Experts of a small language model.
Experts: 64 experts in each of 5 layers, 96 clamped SwiGLU neurons an expert, a sigmoid router.
Training: a variant of Adam for the experts, 760M tokens.
Below are experts of layer 3 (counted from 0) of a mixture-of-experts language model. Rows are named router (the router's row for the expert) and show model dimensions 80-159. Each number is 128 + 32 x the weight over its row's rms, rounded and kept within 0 to 255. Numbers have three digits each.
Before each expert's rows: a language model's description of what the expert responds to; "mostly gets" lists some tokens that are sent to it at least half of the time. This comes from a sample of Wikipedia text that the model never trained on.

# expert 7
It responds to: Opening fragments of common words and names like v, ch, tr, comp, Pr, qu, j, as in pub, circuit, triggered, Prime.
mostly gets: " v", " comp", " j", " ch", " Pr", " tr"
router:095193123111174092111116115185127075136104096097140164117079139148118088148146182140149160057103179105117128064148164099192076117113130126099122132094148098116171101138156159099189187107107047087089099114119166151158150165119139054101104134

# expert 9
It responds to: Word-final suffix pieces, mostly plural s, ers, es, ies, ions, closing nouns like charts, sports, groups, prices, metres.
mostly gets: "s", "ak", "ins", "als", " people", " members"
router:089175118120139119144101119128095134106076078146133112123132148151165093128153149130169132099096191106161126121114072136182128102105145111138164184122109176117181158076103156150148164154130093148148146191147184117137148184134116110126092098

# expert 12
It responds to: Word-final plural or suffix pieces like es, ers, ies, ales, inae, especially taxonomic names in taxoboxes (Streptomycetales, Arctiinae).
mostly gets: "ines", "ches", "ians", " species", "ops", " men"
router:085184142091111119134117121122105123176084121058152081153141137133131047135191156110180152148124142155146141117130119130174102109127168103136187170133119128118145145129117209094128150137109106146140142188113203133155171140166120120131062163

# expert 50
It responds to: Noun-forming suffix pieces ending a word: ation, ification, ity, ure, ory, ment, ology, as in invit'ation', spec'ification'.
mostly gets: "ology", "ration", "ection", "ement", "ification", "ility"
router:110157131121124119162129110134112134115103119151137153136121140118119078077149129103115164107086121149177127103169080116129076092176141107104170135131143129140147193164133224132134104138117128124164157156156228136164140145132105122125076089

# expert 60
It responds to: Opening parentheses and quotation marks, and pieces such as sp, ver, all within words (spiritual, averaged, baseball).
mostly gets: " sp", " Sp", " (", "\",", "\" (", "all"
router:075193116129131150105074097172134115148045119115135148108097121117132115120157154160119141122092133122129086102186134100172083088123125092094138159144126139110154122158134188074144121184090104164143126149112182104157150117114129149137101123

# expert 49
It responds to: Word-initial f (fees, food, feudal), "by" after Preceded/Succeeded in office boxes, and mid-word pieces like ar, et, he.
mostly gets: " f", " by", " by the", " ar", " co", " inf"
router:121136163158184133130148082151180110194062096064154165097098117101117110134169157127158109084094125184191120098122134079110100175173115088122149160132093126107160100119151188104160127184093083094176151116137179159168161127154096100127096155

# expert 32
It responds to: Single consonant pieces (r, l, m, n, t) inside or starting words, such as the'r'mally, southern'm'ost, 't'reaties, 't'raffic.
mostly gets: " t", "l", "m", "r", " par", "fl"
router:095152108097114177143118179158098079141080125113163116115136142141120097110163172106148085158114167148139157048126127093128117127136156112088194133133146147111178138161154178142139112183118040125097144147151188147153113143136146121105096094

# expert 36
It responds to: The conjunctions and, or, & and the suffixes ed, ing, est, ful ending verbs and adjectives (campaigned, testing, costly).
mostly gets: " and", ", and", " or", " &", "est", " and the"
router:087127121099161122102094083142107155123135101150179145171126180127112088130137165138154103056052175131134119104119116109152102138125102119088168107105158174140144143165166199127156132150096136081114106139134210121084158161162133077105108083

# expert 34
It responds to: The prepositions in and of, and adjective endings -ic, -ical, -ian, -ary, e.g. German-ic, trop-ical, Boliv-ian, parliament-ary.
mostly gets: " in the", "ical", " l", " in", " med", "ivil"
router:097133121107146171084136078138143104158100099137174142159149128146113078134131179121162094091106199135146103139162104120121069148165124151095146127103110157118190124122116195115144139157086118129120140142168174118154143132147129114080116117

# expert 33
It responds to: Short inner word pieces ending in a consonant, such as at, it, ip, op, ap, as in Devel-oper, disc-iple, co-at, inhib-itory.
mostly gets: "ip", " cap", "orm", " loc", "iter", "amp"
router:127179137130145121141138062121136076177127134124112151110116133086144100154144110150193121114088143128160152109099100159122114085157140109086169126119082104149177168165109159117135158127116111120068157143150190084163102113179115118126093127

# expert 26
It responds to: Bare or padded spaces and short words before numbers, like " in " before a year or a space before 2017, plus table minus signs and w pieces.
mostly gets: " in ", " of ", "N ", " In ", " the ", " $"
router:057138158074153111148094114119124122154079079108136132137091124118121107136155117137164162074155185151126152155157135086159093137171133110106170139148137103089180109154106192154135154130113133102083105179153187099187140123160122156105110167

# expert 11
It responds to: Short letter pieces early in words, often h, y, ab, sh, th, esp. in foreign names: Nagy, Tyson, Rishabha, considerably.
mostly gets: " h", " Sh", " th", "ab", " y", " ab"
router:104146154117111149148112084171135080164108088111160116194074146128113108139164145127131117108094180114187115084124100118140106082154108109121164133119102130118166183120146172149098135138173056066089133151138166132141175175168165081148095113

# expert 37
It responds to: Vowel capitals A, I, O starting names or sentences (Illinois, Aberdeen), and om/em pieces inside words like foremost, whom, Random.
mostly gets: " O", " I", " A", " Ad", " ad", " An"
router:104154169127138141152116130117104003111071085127101106138123142127149091079141121129157120123081147151084142136129104096139122077137141109141138161111125136112238120192168173127149191194103060112169103127093158134117132163177106125107147130

# expert 5
It responds to: Words naming quantities or infobox/table fields, such as part, most, number, length, climate, date, percent signs, degrees, km.
mostly gets: "%", " part", " more", " most", " km", " number"
router:125117146116094153150113099148104111143096123140146124124150173141106086138155129090171153079104153181100147122157150089159125096129116121151144137113121101084171159136134174124148140153105083139098138190201189160136125133117124085129102160

# expert 15
It responds to: Prepositions and adverb particles after verbs or participles, such as with, on, out, over, per, into, against, and the ow of below.
mostly gets: " with", " out", " over", " between", " against", " per"
router:114196136127143123110146112145081130135098125130165120173089121152118090129108144157190137065138151088135115076171118090129101152117150072156155108115122135084168125160159145121127114118095103095143150154104214105163153131184120104110114137

# expert 10
It responds to: Mid-word syllable pieces like an, ang, og, u inside non-English personal and place names, such as Ant-an-avičius, B-ang-kok, Anj-an-eya.
mostly gets: "ang", "og", " Is", "han", " May", "an"
router:088145145134155080151145111127161054122097082081094127126103091135143085125175177113152121133104139144122094115185106076105093106147157095106153102103118110115184140116133219172139142110117064125086159159169167156126127197108115114109136089

# expert 40
It responds to: Closing parentheses ending parenthetical notes, often followed by a table pipe, as in (ESP) |, (music video) |, and nouns film, play, work.
mostly gets: ")", ") |", " g", "),", ") | ", ")."
router:105158120093115155134130109159147103102091087087121079168079129119132107177140180113133105115105117100094151110163149087128108131101144141113149180109122106063182106106156182179152158162132087098139116209109186089189125181156161106126140142

# expert 52
It responds to: Early short syllable pieces after one or two opening letters of words and names, e.g. Col-on-el, Xb-ox, ri-ot, Phot-on.
mostly gets: " bre", "ro", "ot", "ole", "on", "el"
router:104180084107134096156148136116087101186082116095153155120122123084144111121139163136130085103094161114131130152113110072174125118148134152129187161136126125116152128157138210066103148136140097109153106140155162103108192127167063116137116128

# expert 6
It responds to: Word-initial prefix pieces of verbs and nouns, such as re, un, dis, trans, inter, ass, as in re-joicing and un-ravel.
mostly gets: " re", " un", " under", " dis", " all", " trans"
router:065212110095143091131143112161093108118100116082133187140148176162136106081140191123170121070125129130130130103147087071132106123210165105120178164144149149091176164150145128125163170148100078114122161148140181101130151179166077120125135134

# expert 39
It responds to: Opening or second pieces of words split early, such as g, as, se, form, reg, me, as in l-aser, re-asons, sea slug, G-reek.
mostly gets: "g", " form", " se", " reg", " me", " Se"
router:107164129143136078139150139111161127160108094095188162140169089143158059139151193055168105091128130147125098108160105111184150087141130114130160154134090142114186152158078160125101123166094006091092154152178168096148125167113125130151090119

# expert 42
It responds to: Completions of country, state and institution names, such as United States, York after New, University, County, Spain, Panama.
mostly gets: " United States", " American", " University", " York", " City", " state"
router:085135160111137142162104091156081127135114091077093120123139155081087088125174138116137121094090140163161109132113130100185071110151123114106206144146137139116132128115140170134118138100106078124158094133158161172180176171142118106165122115

# expert 4
It responds to: Past-participle and verb-ending pieces such as -ed, -ated, -aced, plus prepositions after verbs or nouns: from, between, during, against.
mostly gets: " from", " from the", " between", " during", " including", " known"
router:079159168053105090163084111134097102140114097116157120164118181144086068139158174132155112120116172134188121149128123079146102111155137105134158173094145139146151123107150160117124136081121104110091152158141251107094139130178123140099083147

# expert 19
It responds to: Capital L or Z starting names (Lucerne, Lindholme, Latvia), z inside Slavic and Hungarian names (Kowalczyk), and slashes in stats lists.
mostly gets: " L", " /", " Z", " | L", "′", " And"
router:084165180108067128131074137166132057156100140128121115151124116169147100117161160073162152121078134175154136103147128135135093062127140136110172102134081146103198135101147212132126143175147085088135067139160166153092144207165106113087117152

# expert 41
It responds to: Pieces of non-English words: accented Latin letters, UTF-8 byte fragments, Arabic, Chinese, Greek, and Slavic spellings like Čukarički.
mostly gets: "ust", "ok", " them", "š", "ö", "hn"
router:082123143090115133169130122155071103218137140105138125125128129097130036091107145141140132147087144160125134094153149099156109096137138089105148140140111154153160119129141204138157186132084104125109105159102177157158169172119098073107162101

# expert 45
It responds to: Consonant pieces like c, k, th, ch inside words or after numbers, as in Tur-kish, 20 km, 27th, two-thirds, cm.
mostly gets: " c", "k", "th", " k", " sk", " cl"
router:069149145128093138146135119126135108204091099158167178113120145138114057154121157123176101107122136117159142119120128134147079072130112119082139132091125127141161119114142167129130106142167093090125109177182161105162123163140110162131108101

# expert 22
It responds to: Word-internal syllable pieces like ol, ell, id, ill, ound in ordinary English words, e.g. ins-ol-vency, bests-ell-er, rig-id, plus second, third.
mostly gets: "ill", " second", "ell", " third", " Hill", " sol"
router:073159115114087120128139115172124134170075166083124119104139141117122128091136182156156096073098152126134138096082113113131126124186126110117156134134085128111231115141158203169207137158062093149158106210163202138121125105142114124101192217

# expert 55
It responds to: Middle pieces of longer words (spacecraft, postsecondary, administration, basketball, tribe), plus raw byte pieces of accented or non-Latin characters.
mostly gets: " Or", " final", " elect", "ec", " leg", " general"
router:096144144101127095116126105132110096187096085095141147151170127116081103165164129127181107098068148171117124082134144106113085105119128108106161135077133164057180116135146177072110188141102060100133089110135172182114139165135115101119100140

# expert 57
It responds to: Function words after nouns and verbs such as of, to, a, for, at, on, as in order to, anniversary of, explanation for.
mostly gets: " a", " to", " at", " for", " in a", " as a"
router:073184157120135146128082148143067142159099063090152102108127144131120069094132147138147107088090153132154149127137163079175098155136181157120148134131090148070179134170107144090139167168157135082126075148130191113179150108149058097102127130

# expert 61
It responds to: Prefixes like con, ex, Pro, rel, add starting Latinate words, and mid-word "in"/"act" pieces, as in midwinter, compact, confluent, excitations.
mostly gets: " Pro", " con", " cont", " min", " ex", " add"
router:092165103100136105121159117140087051101085137099190196133175161090130048146150170140183091120109127127119112103146113094168096122188108107103147172086141186149146140130133153122175111147094065111118152135161153093131126115118119081150090138

# expert 35
It responds to: Capital letters like C, E, W, especially coordinate directions and CE, plus National, American, World, New, First.
mostly gets: "E", " E", " e", " C", " ent", " American"
router:024150144088140124110112105132145083134122053102150168166139172121119097127173140135187141131096178168132134150131106115177114110157147126109183125103109110091203149134142162092094132166064129121144106145178157106137197119140097103114162129

# expert 43
It responds to: Periods ending sentences, decimal points and abbreviations, plus clause joiners like ", but" and "and", and ! or ?.
mostly gets: ".", ", but", ").", "\".", "!", " ."
router:082184133088056121133065118169150152183089115118108149165095160099125115072156154107143129083118126133140158115150113118141121099134104137094168138118132152122191138200150208160101129129154094144142103201123170128146142179160131087087122153

# expert 28
It responds to: Semicolons separating list items in stats, schedules and race results, plus code symbols like =, }, backslash in LaTeX, and Cyrillic bytes.
mostly gets: ";", "}", "\\", ");", " =", "; "
router:037156146131161190123149101152093084132122141122149111144143158183120086088176159104122121122121168174096129122132079090111104137235159136128163128078162117113147175147117208142106149184127108114085110131114196124108143149202086111146110169

# expert 30
It responds to: Empty table cells in election results tables; also word-middle pieces after a capital, such as Comm-ittee, Ind, Pol, Ach, ur.
mostly gets: " |  |", " |  |  |", " Ind", " Comm", " ind", " Pol"
router:064181130140112114214104126149134080137097096117129114123151125116144089173147131121117087086161166125141086115167127066179104120160114040144141182104158166116147129136144146145137122113109098109151096114121165112124151177163116102102100169

# expert 27
It responds to: Word-internal syllables, often in foreign names or all-caps codes, such as ra in Israeli and Iraq, ene in Ebenezer, slashes in VoLTE/EVS.
mostly gets: "ra", "au", "ene", "de", "RA", "gy"
router:055158142122157127189138121214106128150087117109127154187123184145073120117152172107137172108080104161114116063162157128123094075115123115141163185072147079121172092129150198095138154108077104089154080142132151160148137143145073119111139144

# expert 51
It responds to: Pipe separators in wiki tables, plus forms of be (was, is, were, been, to be) and adverb endings like ly, ically.
mostly gets: " |", " was", " is", " were", " been", " being"
router:087173153126122136200130096163093088118100103097123156126119187126158102147126142093191118108084198134161116110092131128131099095135130143130165143104142169092133128123159199110137139172137116074161098150160192141146132163148098111110126119

# expert 16
It responds to: Common English first names and name-final pieces in lists and credits: Robert, James, -son, -ia, -is, e.g. Erick-son, Veron-ica, Franc-is.
mostly gets: " James", "son", " Robert", " David", " Michael", " Thomas"
router:053166105101118135163151121181123133180107115076137168130125144106115073105133164100175095090131143133134131114119134145096084146159102130140159174126117153091148115105115204110158088114125102127134112099139175143139179165151089114089143089

# expert 20
It responds to: Commas and "the" or preposition+"the" pieces after verbs and prepositions in running prose, such as conquered the, at the, due to the.
mostly gets: " in the", ", the", " for the", " at the", " the", " on the"
router:065154141101144136143136167127140144108066054110163158126111149100144073134151149146136134140078192152135106102147099103127102109123134124133169145110130146085174109127094193148144168131116116135088115117177170153205149146150080091068108138

# expert 18
It responds to: Capitalized words in place, team and institution names, such as South, West, War, League, School, High, often compass directions.
mostly gets: " United States", " War", " South", " League", " University", " City"
router:090165090119133114130132094128130139096122088106138139139123168099149115081142137121168160112090166120150109142168064116153114155177149076082171118114093141077187165162178169137164127173107097090155125131165163108138159148141142084136138124

# expert 63
It responds to: Word-ending pieces such as er, le, ant, ess, ist and possessive 's, as in Writer, Intruder, Fullerton, dynasty, his.
mostly gets: "le", "ess", "er", "ount", "p", "'s"
router:054143096078117126143137120123164056146125103116187108085137151157164128108153152145161109080096153136130165119179143070134075144143105116180181129081140117080158099088109186099111149213160141153123094149158184133141183133118069109107161134